Experts of a small language model: vocabulary 8192, 7554 steps.
Below are experts of layer 4 (counted from 0) of a mixture-of-experts language model. Rows are named gate (a neuron's input weights, with its number), up (a neuron's input weights, with its number), down (a neuron's output weights, with its number) and show model dimensions 0-127. Each number is 128 + 24 x the weight over its row's rms, rounded and kept within 0 to 255.
Before each expert's rows: "mostly gets" lists some tokens that are sent to it at least half of the time; "raises" lists some tokens whose logits its average output raises strongly, later layers aside. This comes from a sample of Wikipedia text that the model never trained on.

# expert 33
mostly gets: "13 ", " ", "24 ", "3 ", "— ", "14 "
raises: "ership", "ered ", "room", "ership ", "ering "
gate0 [112 176 110 146 142 102 100 107 154 132 155 132 125 126 115 129 132 161 166  81 173 118 100  78 114 132 173 104 113 134 123 169 141 158 101  78 130 138  94 104  98 149 153 136 119 108 133 115 153 163 131 146 145 161 161 143 144 117 140 111 144 108 117 128 139 140 172 109 152 111  92 144 149 128 144 134 107 136 134 141 118 127 115 137 131 103 104 146 147 104 109 150 140 173 124  80 159  94 148 163 141 139 157 155 133 151 119  79 106 121  98 149  98 109 118 176 118 102 156 104 129  93 143 141 176 160 118 154]
up0 [146 114 158 146 110 175  91 138 126 108 142  72 142 118 128 116 161 112 138 155 121 124 120 137 114 144 130 148 169 110 134 178 126 122 150 130 139 177 146 114 118 123 181 137  67  87 124 115 140 125 111 140 127 124 134 123 120 152 142 177 148 123 129  98 129 125 128 112  86 169 144 112 139 101  85 108 119  84 119 139 142 165 130 159 130 145 149  87 173 107 163 131 169 152 138 156 181 147 142 149 120 116 124 111 151 121 147 150 190 172 145 123 132  93 128 125 137 114 110 151 135 133  97 139 128 121 100 157]
down0 [116 181 133 102 155 108 130 119 166 156 126 147  95 187 118 146 147 157 145 106 149  95  99  81 164 156 119  87 107 115 115 151 177 142 103 104 116  97 115 133 128 130  82 137 108 106 102 163 134 105 136 101 152 135 159 160 118 108  96 134 138 100 137  84 129 118 158 119 111 125 163 100 167 107 121 109 161 132  99 147 126 124 143 122 150  97  57 142 126 140  93 140 108 146 141  92 126  89 122 110 125 154 137 122 146 115 124 132  82 136 145 108 173 124 102 117 131 115 128 123 125 164 124 162 131 121 108 144]
gate1 [124 177  85 143 110 161 151 128 167 148 148 162  80 120  98 149 138 146 158 109 130 145 118  62 140 136 144 130 149 162 139 145 139 137 140 105 148 142 153 128  93 142 113 133 129  98 121 118  99 110 179 141 111 150 154  98 138 123 122 169 113 122 175 119 157 116 149 141 135 145 136 121 133 160 128 119 163 111 129 126 132  90 146 165  89 113 133 131 136 137 122 167  94  73 150 129 155 142 131 104 110 138 134 114  91 139  93 125  74 101 118  95 125  99 134 173 148 176 130 115 131  95 165 102 147 114 114 143]
up1 [162 128 119 134  93 152 101 130 168 149 100 144 138  97 126 123 107  97 130 142 141 127 154  58 121 114 151 145 162 106 120 148 144  97 126  93 169 151 110 147  90 131 124 122 105 109  95 134 100 102 156 118 174 172 155 158 130 117 134 137  82 112 122 118 145 138 141 127 118  86 125 119 110 117 179  97 139 144 129 157 172 111 108 107  95 144 104 128 110 106 138 162 127 134 114 131 145 137  95 112 132  94 117 150 110 124  81 163  90 143 121 151 142 188 104 166 158 138 106 113 151 101 111 117 142 131 141  89]
down1 [103 113 109 106 156 130  94 107 145 106  81 122 103  91 138 109 127 127 167 115 152 137 129 115 147 194 132 120 116 159 129 121 112 125  84 151 135 116 143 138 129 143  93 136 168 139 102 126 101 129 155 136 106 186  82  88 145 100  94 136 120  97  74 111 162 102 156 110 173  97 109 142 154 135 110 125 101 142  99  96 150 150 111 103 118 111 103 127  84 108 131  88 144 112 122 147 138 132 110 112 143 132 137 117 192 105 145 140 141 104 127 127 139 172 148 159 116 123  92 125 150 126 149 110 110 150 128 158]

# expert 40
mostly gets: "201", "202", "200", "199", "198", "197"
raises: "ress ", ")", "s "
gate0 [154 115 144 155 131 155 113 131 121  99 159 150 134 118 126  74 107 103 114 122 126 146 101 145  83 112 120 112 155  95 156 108 170 128 152 165 144 121 134 128 108  90 136  78 137 123 143 106 134 110 142 131 137 141 144  73 113 144 152 102  99 125 166 102 104 135 154 157  67 131 146 105 138 114 141 145 126 128 165 115 119 132 138 137 106 132 164 128 148  74 164 142 156 154 171 118 135  98 124 128 155 137 149 136 102 170 103 168  88 152 113  94 104 115 114 154 107  98 104 142 131  92 138  93  77 144 125 118]
up0 [131 120  94 133 148 139 168 134 150 122  96 121  96 123 145 115 132 130 146 102  86 116 111  96 117 180 136  82 176 112 159  89 111 126 126 132 133 156 129 110 154 154 137 148 127 111 106 105 125  92 176 140 150  79 179 147 117 128 141 181 127 149  76 161 125 119 121 146 143 152 103  83 120 115 158 128 124 126 136 115 156 124 119 116 125 117 149 130 150 162  87 108 142 119 127 115 112 138 125 104 136 119 154 103  97 138 167 136 159 122 149 120 153 117 137 192 172 124 117 105 118 104 151  73 151 160 113 147]
down0 [177 102 143 155 123 123 136 132 130  79 139 158 131 158 159 114 113 142 120 162 148 131 119 134 127  99 100 154 175 170 118 199 121 135  94 124 111 114  70 128  94 112 145 137 143 106 121 152 156 131 126 132  89  81 146  97 154 121 125 109 131 110 132 154  92 143 103 137 106  89 101 133 106 116 112 113 154 135 120 122 108  99 122 145  93 165 127 124 113 100  97 139 107 123 139 106 122 104 152 136 113 129 145 131 151 105 130 123 137 177 123 176 128 175 137 120  89 114 109 140  85  92 169 152 150  87 147 129]
gate1 [141 114 168 116 154 139 119 178 171 116 154 122 135 117 129 137 112 148  94 151  42 141 104 156  98 159 133 106 121 141 149 102  91 156 157 157 139 146 105 139 155 102 120 134 110 127 146 159 154  92 102  92 138 113 143 120 125 171 163 144 115 109  99 116 145 144 148 148 123 127 123 157  95 102 107 159 158 176 141 159 147 126 134 136 128 124  95 130 116 156 152 142 112 145 130 144 157 109 149  97 133  73 172 143 124 180 153 110 128 133 144 154 118 119 131 144 139 130  99  80 132 113 138 123 156 109 162 131]
up1 [130 154 150 117 118 115 107 139 108 113 126 133 124  94 109 103  66 121 107 136 146 118  84 119 159 105 141 134 137 160  90 119  93  88  88 144 115 127 123 154  73  66 128 135 135 120 126  71 151 118 141 152 106 113 125 160 121 146 103 142 120 152 156 142 145 120 100 112 156 157 109  94 135  85 166  84 140 116 113 141 133 130 161  95 141  76 144 100 120 115  83 111 123 183 130 144 124 120 130 119 104 123  96 123 157  81  92 110 119 136 163 128  91 112  90 116 134 140 115 134 107 159 154 130 134 129 119 132]
down1 [125 127 132 171 110 124 139 104 146 117  66 123 129 124 123  97 152 139 138 131 112 112 144 109  92 162 105  96 165  86 156 103 155 139 118  80 121 127 140 120 143 151 110 149 139 126 135 141  96 176 115 135 135  98  85 150 120 174 124 168 115 127  94 119 182 117 146 126 137 102 105 119 108  96 150 143 165 110 103  89  82 148 112 111  98 188 107 139 137 171 160 124 146 111 143 136  85 136 110 124 102 111 151 153 110 153 121  89 159 138 132 119 166 174 140 122 118  90 149 115 144 135 124 131 113 142 137 136]

# expert 19
mostly gets: "ers", "ap", "ath", "od", "am", "og"
raises: "er", "'", "or "
gate0 [123 126 117 143 111 118 166  93 122 126  95 133 116 130 176 169 134 115 120 134 128 124 115 151 162  78 138 106 176 107 102 116 131 113 148 113 124 106 149 152 161 114 143 133 129 106 164 175 126 160 133 101 128 103  95 129 142 153 130 149 114  91 125 136  68 128 127 102 153 149 184 130 133 129 191 157 142 103 136 169 134 148 118 107 117 121 109 128 145 108 106 118  86 127 132 105 117 160  90 118 162 125 121 153 157  97 136 189 146  87  93 145 106 156 163 148 145 120 110 159 154 119 121 138 139  90 132 119]
up0 [119 132 100 132 126 131 149 136 143 140 135 140 143 124 134  71 140 132 119  98 154 140 128 101 155 116  89 135 151 159 161 126 157 172 157 113 161  94 128 104 133 134 147 119 154 138 115 132 157  79 140 103 139 163 169 108 125  85  85  61 142 126 101 125  94 126 136 145  89  68 108 145 150 159 165 120 100 153  99 107 150 125 131 124 156 121  88 114  99 107 113 144 104 121 178 103 132 138  99  87 123 109 101 141 114 106 134 162 170  99 118 136 148 112 159 114 119 136 107 138 145 141 129  97 141 155 102 132]
down0 [125 175 136 134 129 115  79 132 122 135 107 118 142 137 141 114 121 123 115 161 133 174 141 157 145 123  78 157 133 116 155 170 119 117 108 121 146 126 103 159 123 159 102 115 116 104 170 142 170 125 111 138 129 114  88 144 125  86 126 129 128  95 134 115 159 154 134 123 133 129  79 103 145 117 159 100 150 178 140 145 143 131 166 158 135 128 121 166 160 127 156 157 101 112 111 151 148 122 147 156  81 111 108 124 122 108 114  60 117 159 117  71 152 141 133 160 150 164 154 135 129  88 162 164 129 139 152 135]
gate1 [145 139 127 180 131 152 102 133 163 180  92 170  89 110 174 177 103 119 129 140 150 125  74 119 150  96 157 174 136 135 131 155 128 192 117 136 174 147 128 117 135 128 158 140 120 115 167 130 131 118  81 134 123 131 130  92 162 159 136 110 144 112 107 120  96 109 122 138 156 136 123 144 143 152 135 135 110 167 133 160 143 119 113 123 146 115 110 122  68 135 123 116 151 126 160 104 150 118 129 147 133  96 139 117 139 110 166 113 127 124 113 181 129 160 157 140  95 124 137 144 155 116 137  85 125 125 169 113]
up1 [ 90 136  93 139 146  93 171 122 127 147  91 147 142 117 191  86 146 131 122  97 137 125 107 128 111 103 141 138 158  88 145  95 133 174 134 122 139 146 136 125  99 119 115 102 102 126 108 117 161  94 123 124 169 162 116 103 141 120 138 148  94  98 108 172 149 152 107 131  90 110 170 121 109 106 206 116  96 123 109 107 114 143  96 129 146 138 175 122 131 111 175 108 141 171 151 128 107 127 113 146 168 107 156 154 139 119 110 154 126 119 109  87 124 136  83 140 128 133 103 109 149 133 127 120 136 113 126 140]
down1 [124 126 143 154 102 123 131 128 141 135 107 128 145 116 112 102  98 117 121  97 163 177 123 121 124 148 153 144 140  83  96 148 155  92 169 171 132 157 109 173 173 141 112 142 114  68 143 114 158 134 109 134 122 136 140 144  89 111 129 139  72  95 109  85 118 147 133 133 156 143 117 138 144 203 119  72 105 149 141 174 136 147 131 135 113 145 111 154 128 110  97 147 108 143 124 145 129 149 121  93 103 107 117 130 111  87 138 130 122  72 138 143 152 116  97 160 162 120 159 147 138 120 111 124 133 108 117 144]

# expert 39
mostly gets: "N ", "C ", "L ", "I ", "R ", "B "
raises: "án ", "research ", "stud"
gate0 [124 120  88 132 114 146 160 122 154 152 142 108 138 117 125 157  83 137  99 172 116 120 164  80 104 143 117 151 133 122 146 118 119 151 171  89 130 132 120 126 145 134 168 177 105 102 134  90 142 120 161 115 124 123 106 139 177 127 162 133 160 151 126 136 104 136 146 109 140 147 135 151 169 160 151 156 105 178 128 124 129 159 130 139 175 135 165 136 141 127 125 147 135 143 177 137 160 140 163 119 137 134 134 152 108 164 106  93 135 112 121 103 120 118 170 170 164  94 101 180 124  91 150  98 153 114 132 133]
up0 [147 167 131 198 133 155 134 144 114 134 139 130 158 135  81 118  74  91 116 150  81 174 136 141 123 133 101 154 107 124 114 136 148 154 125 123 144 159 125 111 114 111 148 136 158 138 110  76 127 153 136 156 105 122  85 115 105 166 163 106 138 131 115 154 141 150 150 116 121 162 118 125 137 107 136 149 127 162 137 110 104 152 159 147 112 162 173 144 128 113 127 135 134 130 159 132 103 157 106  80 131 122 105 119 101 158 139 167 165 115  98 101 141 117 108  71 135 118 125 178 127 100  96 147 118 153 131 104]
down0 [ 86 148 146 127 150 125  97 164 129 122 130 134 118 131 121  82 120 145 112 140 127 184  93 120 137 120  91 140 150 144 123  99 178 157  92 136 120 124 147 192 133 123 129  84 102 140 124 117 149 126 142 139 151 149 114 150  92 130 129 102  96  97 103 117 144 156 142 155 149 145  91 111 106 132 129 118 136 147 153 110 133 141 148 173 155 152 123 114  93 145 132 129 139  96 111 127 155 127  84  90 136 118 152 179 133 116 156 149 123 107  98 141 111 136  87  67  81 115 114 164 150 159 157 127 110 164 105 105]
gate1 [ 69 107 136 106 122 131 133 113 108 124  93 127 158 144 119 131  92 135 140 128 108 135 130 100 128 146 119 150 138 105 134 151 184 122 148 112 145 160 122 132 174 153 102 151  93 105 135 144  95 155 133 137 138 141 134 103 126 119 128 120 174 165 155 154 131 143  72 153 131 121 120 104 114 113 124 136 146 136  90 129 102 155 152 111 140 110 138 122 137 101 118 120 121 112 191 169 184 156  99  60 143 106 154 115 161 100 121 165 152 118 145 139 109 141 172 134 158 122 103 135  89 121 103 122 130 161  83 107]
up1 [158 107 120 141 130 121 115 129  82 108 130 119 141 131 118 135  81 171 108  93 116 153 132 135 130 103  92 138 112  92  79 138 145 136 162 147 122 119 141 170 114 118 117 102 136 158  91 123 172 143 115 139 121 121 139 107 133 114 151  86 102 148 116 113 126 154 166 107 133 119 105 115 120 104 125 129 131 124 172 115 130 128 127 142 121 103  89 136 117 157  98 142 125 141  84 137  96 141 130 115 148 146 138 187 175 106 151 161 183 131  76 126 106 117 104 169 112 149 117 178 129 174 136  86 122 128 111  75]
down1 [135 162 130 126 117 113 148 131 139 141 101 114 144 111 117 142 145 113 142  93 114 119 134 147 141 131  87  98 136 113 160 151  66 116 103 141  98 136 169 141  97 112  83 113 157 124 117 139 110 125 139 149 129 130 129 142 106 148 109  99 109 128 142 164  89 133 164 147 138 126 138 153 131 113  90 113 153 139 120 142 115  49 165 128 132  95 120  64 103  89  95 163 176  80 135  89 132 128 157 129 108  98 134  99 145 142 116 164 118 131 141 119 144 142 118 112 159 157 115 117 108 119  60 126 143 140 155 106]

# expert 17
mostly gets: "tion", "ment", "ers", "film", "ther", "arm"
raises: "ed", "(", ": ", ", ", "ing ", "se"
gate0 [135 146 155 127  95 120  99 154 157 134 144 107 124 151  85 114 119 133 179 125 136  69 119 157 147 108 128 119 118 122 110 164 124 119 165 132 119 117 166 131 137 157 160 117 146 109 111 142 108 137  84 154 103 117 130 175 128  99 109 173 149 122 119  56  84 127 117 181 147 172 153 141 143 148 125 134 124 132 116 183 125 114 131 103 131  97  89 128 110 151 121 118  99 160 140 138 102 158 112 136 135  88 147 145 160  97 143 145 170 112 134 111 144 129 145 121 143 164 103 156 125 139 156 104 107 140  88 134]
up0 [118 159 104 109 142 115 107 175 158 170 124 142 117 147 109 128  96 109 127 162  98 134 133 142 131 133 124 128  69 147 101 140 140 156  87 175 108 142 105 123  89 100  99  92 128 170 123 121 134 113 155 132 128 130 113  94 127 152 171 100 103 135 138 151 183 143 148 134 106  81 136 146 147 113 128 109 145 154 152 167  99  90 103 142 151 117 102 159 130 108 137 145 122 159 119 137  99  89 126 165 153 142 122 137 127 164 112 127 108  98  89 155  93 109 115 158 164 161 133  79 121 121 124 142 138 122 162 149]
down0 [156 100 186 139 134 135 127 122 145 162 142 106 106 116 136 161 121 100 100 124 157 148 123 112 100 111 126 136 119 138 111 159 152  92 139 130 183 133 155 104 150 128 121 137 127  93 114 146 162 149 132 137 138 182 125 137 128 117 106 171 135 128 137 107 122 125 194 174  92 126 112 106  91 164 147  93 166 193 119 149 117 131 133 129 124 152 123 101 168  84 123 124 146 114 139 138 122 134  98 147  87 171 132 103 131 111 131 155 151  94 123 128 125 101 108 136 134 116 123 140 165 114 138  93 103 110  99  73]
gate1 [145 115 166 160 151  61 113 159 145 124 110 110  68 155  95 150 126 138 127  76 118 105 121 123 122 138  99 108 117 128  93 147 138 118 150 145 112 153 103 149 101  96 127 139 148 151 151 145 113  91  74 112  93 149 143 156 122  86  63 143 150 137 193 115 136 145 120 131  75 146 105 103 146 142 113 101 138 132 104 135 133 137 123 108 122 111 116 107 120 142 120 148 132 125 155 130 185 126 159 144 163 128 156 130 175 159 135 127 121 134 114 136 114 124 107 148 109 104 137 126 126 111  87 150 111 150 149 137]
up1 [105 133 167 155 110 166 131 153  81 142 156 115 144 132 138 146 157 145 142  92 157 146 123 127 110 120 116 139 116  97  99 153 111 102 119 164 150 133 183  90 126  68 134 118 122  91 121 128  97 141 110  94 148 143 133 155 114 145 156 120  78 114 164 117 121 110 119  96 146 118 147 130 111 112 161 155  82 132 118  73 141 116 117 169 124 107 141 134 125 141 119 183 112 133  77 136 121 124 122  86 134  94 119  95 133 142  92 147 127 157 116 158 110 101 148 105 165 145 138  77 128 114 130 162 132 121 118 155]
down1 [104 147 153 125 134  85  96 148 169  97 105 160 145 109 136 124 126 128 103 145 132 156 108  63 104 111 103 117 153 134 143 163 130 174 112  95 135 128 119 152 125 108 148 145 112 129 140 112 137 143 121 127 130 116  99 135 147  84 133 118 140 157 109  99 146  86 153 145 149 110 119  90 119 150 104 157 175 137 129 171 113 140 119 138 130  92 109  70 126 109  93 107 133 104 123 173  87 105 122 106 143 104 134 113 156 172 162 113 134  92  92 121 144 101 133 132 122 129  71 173 130 122  95  99 107 146 110 150]

# expert 30
mostly gets: "2", "1", "0", "5", "4", "9"
raises: "and ", ", ", "and", "on", ". ", "on "
gate0 [102 115 137 146 118 170 104 160  95 176 109 145 150  88 138 104 162 127 144 133 153 133 139 134 122 156 108  96 117 150 133 146 110 114 102  83 132 104 122 114 144 119 110  76 117 133 156 145 134 149 107 160 160  96 126 141 163 126 173 141 154  67 171 142 131 113  94 154 115 170 133 141 139 138 141 150 137 149 156 112 124 149 156 139 145 147 151 150 116 125 143 121 159 180 130 108 127 111 132 122 123  97 126 134 151 150 133 159  94 146 144 105 106 133 174 123 183 170  89  88 125 118 114 152 114 162 134 164]
up0 [ 77  82 121 132 145 143  86 122 103 158 155 109 134 145 137 135 131 140 152 135 154 110 110 146 131 146 149 141 123 132 112  78 156 108 116 137 103 112  90 138 149 143 129  98 160 128 127 156 107 132 136 118 161  85  95 131  92 154 140  98 169 130 130 142  95 154 146 123 136 137 123  74 119 135 138 109 185 170 140  73 159 110 129 123 167 122 146 139 174 156 103  74 146 111 153 130 112 145 124 122 164 114 144 120 101 100 112 141 102 156  74 128 101 119 136  81 155 133 113 102 138 141 104 131 127 135 104 154]
down0 [ 96 133 146 145 131  99 108 125 104 129 115 109 119 153 118 131 139 139 132 140 144 150 149 100 127 144 142 142 132 120 135 116 118 140  89 140 197 120 133 153 102 100 106 110 121 114  99 152 140 117 128 137 153 134 119 110 149 109 128 167 102  72 114 113 131 107 120 123  89 169 135 120 110 146 135 138 115 163 158 159  88 137 170 147 142  94  74  94 134 113 101 135 162 130 152 106 155  83 121  81 150 114 118 154 168 134 103 118 117  93 123 100 122  77 131 117 177 113 101 146 142 108 164 166  58 114 121 142]
gate1 [169 152 147 105  97 157 127 141 168 111 123 145 118 133 164 135 115  75 122 146  91 139 180 114 135 118 103 127 131 111  87 139 134 131 142 131 112 106 121 140 138 103 160 131 118 157 167 149 110 143 168 156 120 100 125  92 165  69 142 157 145 124 150 129  95 159 163 133 140 157 139 153 128 135 101 129 114 104 121 117 117 167  98 149  94 157 148 124 140 119 123 138 142 114 144 133 118 104 141 169  58 158 149 132 114  73 145 127 121 116 107  90 142  99 157 152 109 119 151 161 134 131 176 138 114 156  98 107]
up1 [180 110 120 157 116 118 144 128 124 183 101 153 118 137 134 180 121 125 131 161  95 136 156 123 160 117 182 112 113 106 114 150 122 100 133 128 159 174  99  75 107 113 103 124  74 107  99 134 130 134 147 115 123 170 126 143 124 145 168 185 100 108  93 123 116 109 149 164 109 127 103 115 119 105  79 139 132 137 131 142  88 107 158 123 108 113 148 117  98  97 106 171 127 108 141 104 118 165 148 149 107 123 129 137 102 148 119 151 153 137 152 118 103 113 132 150 129 136 119 123  91 108 149 108 117  98 176 138]
down1 [123 135 100 142 138 167 162 119 106 159 149 143 139 114 143 167 136 144 152  61  85  98 110 156 133  95 171 167  87 153 161 131 157 122 159 114 121 161 125 118 109 135 135 155 127 107 127 160 121 152  93 123  97 118 157 117 109  93 136 104 150 142 141 158 100 117 116  85  98 124 130 140 170 157 103 139 136 132 143 154 167 135 104  86  95 144 124 126 140 133  77 152 160 166 108 117 133 144 114 155 152 140  72 113 123 125 127 154 121 117 153 138 141 119 130 129 117 116 158  84 109 131  93  91 110 107 149 150]

# expert 44
mostly gets: "album", "round", "song", "version ", "guitar", "song "
raises: "around ", "back ", "water ", "back", "light "
gate0 [142 153 152 125  99  99  89  88 117 116 120 143 147 104  90 102 152 116 130 146 119 113 148 103 126 167 111 121 138 123 154 153 127 117 150 170 174  81 142 115 153 176  91 122 108 152 107 130 146 157 189 147 148 146 120 141 121 140  77 103 158 149 137  82 154 102 124 116 148 137  97 147 139 122 185 113 137 158 123 133  95 133 134 128 117 102 120 149 135 102  93 125 120 131 100 150 155 186  97  91 125  88 151 144 128 110 111 144 124  91 139 148  87 130 117 111 179 146 146 114 138 122 123  99 131 145 136 124]
up0 [100 146 100 142 145 156 123 110 159 114 125 108 128  96 129 180  99 128 108  97 121 169 103 167 117 151  91 131 125 139  93 156  72 133  59 138 101 152 149 103 132 126 136 136 155 121 143 117 157 119 149 150 124 112 124 168 145 115 149 123 119 169 132 174 117 111 138  82 131 107 145 164 130 102 142 108 127 144 111 130 162 164  90 152 137 123 121 119  85 148 143 117 164 177 141 101 117 125 107 134 108 146 172  88 142 120 136  92 114 134 147 137 114 171 163  86 130 101 108 133 140  84 122 115 116 144 129 136]
down0 [168 136 126 106 147 143 141 118 125 136 152 144 107 124 161  98 120 105 123 115  99 132 117 133 110 119 153 183 165 112 147 135 158 119 143 110 155 140 151 153 100  93 124 140 134 128 123 112 161 181 149 147 152 142 156  81 128 122 138 141 110 133 162 135 138 140 118 151  91 109  97 135 163 133 103 153 143 102 148 179 121 107  99  87 153 145 122 185 178 135 109 119 102 149 111 115 134 128 156 113 186 108 200  90 128 129 129 165 111 112 140 130 131 110 150 134 174 147 105 128 147 161 144 101 131  91 138 126]
gate1 [119 174 180 115 124 116 126 113 119 129 164  87 121  83  86 118 146 114 121 146 194 151 170 135 120 110 134 125 124 136 130 126 104 153 111 155 100 112 158 124 123 108 133 134 123 131 133 164 168 112 142 113 152 112 119 129 126 130 165 102 119 121 178 171 152 166 123 108 153 114 157 121 150 127 134 112 147 109 110 112 122 116 148 122 133 128  94 147 143 120 162 173 165 176 122 129 168 173  99 104 157 121 125 137 106 108 144 118 121 165 135 143 144  96 132  98 128 160  97 136 175 139 142 173 141 109 151 185]
up1 [154 133 166 113 107 130 160 183 122 120 138 170 142 168 126 139 134 113 147 116 175 145 159 197  88 112 171 163 150 110 116  74 139 132 112 135 132  82 128 117 169 125 154 171 115  83 115 128 153 137 142 119 147 112 138 145 123 119 142 133  99  92 111 107 168 109 101 131  86 129 188 141 119 129 165 109 138 160 149 109 131 100 133 139 169 108  83 167 140 125 136 140 116 113 111 136 138 114 109 143 154 124 142 119 147 104 115 111 110  94 133 138 116 100 128 100 174 151 138 125 139 132 128 151 138 135  92 126]
down1 [109  93 119 132 138 103 117 133 105  76 128 128 108 134 188 116 119 125 111 150 115 137 130 156 166 104 124 107 164 128 140 176 139 141 146 161 128  99 112 110 147 140 124 138 107 117 153  65 124 128 152 114  88 132 107 112 121 127 137 121 156 118 154 103  98 145 135 129 143 170  73 115 145  70 169 150 129 133  94 161  92 147 137 134  84 157 143 101  90 128 131 118 133 153 172 104 124  99 159  92 103 146 185 151 135 128 136 171 116  92 147 132 136 106 167 123 121 128 110 151 113 125 106 151 135 123 109 111]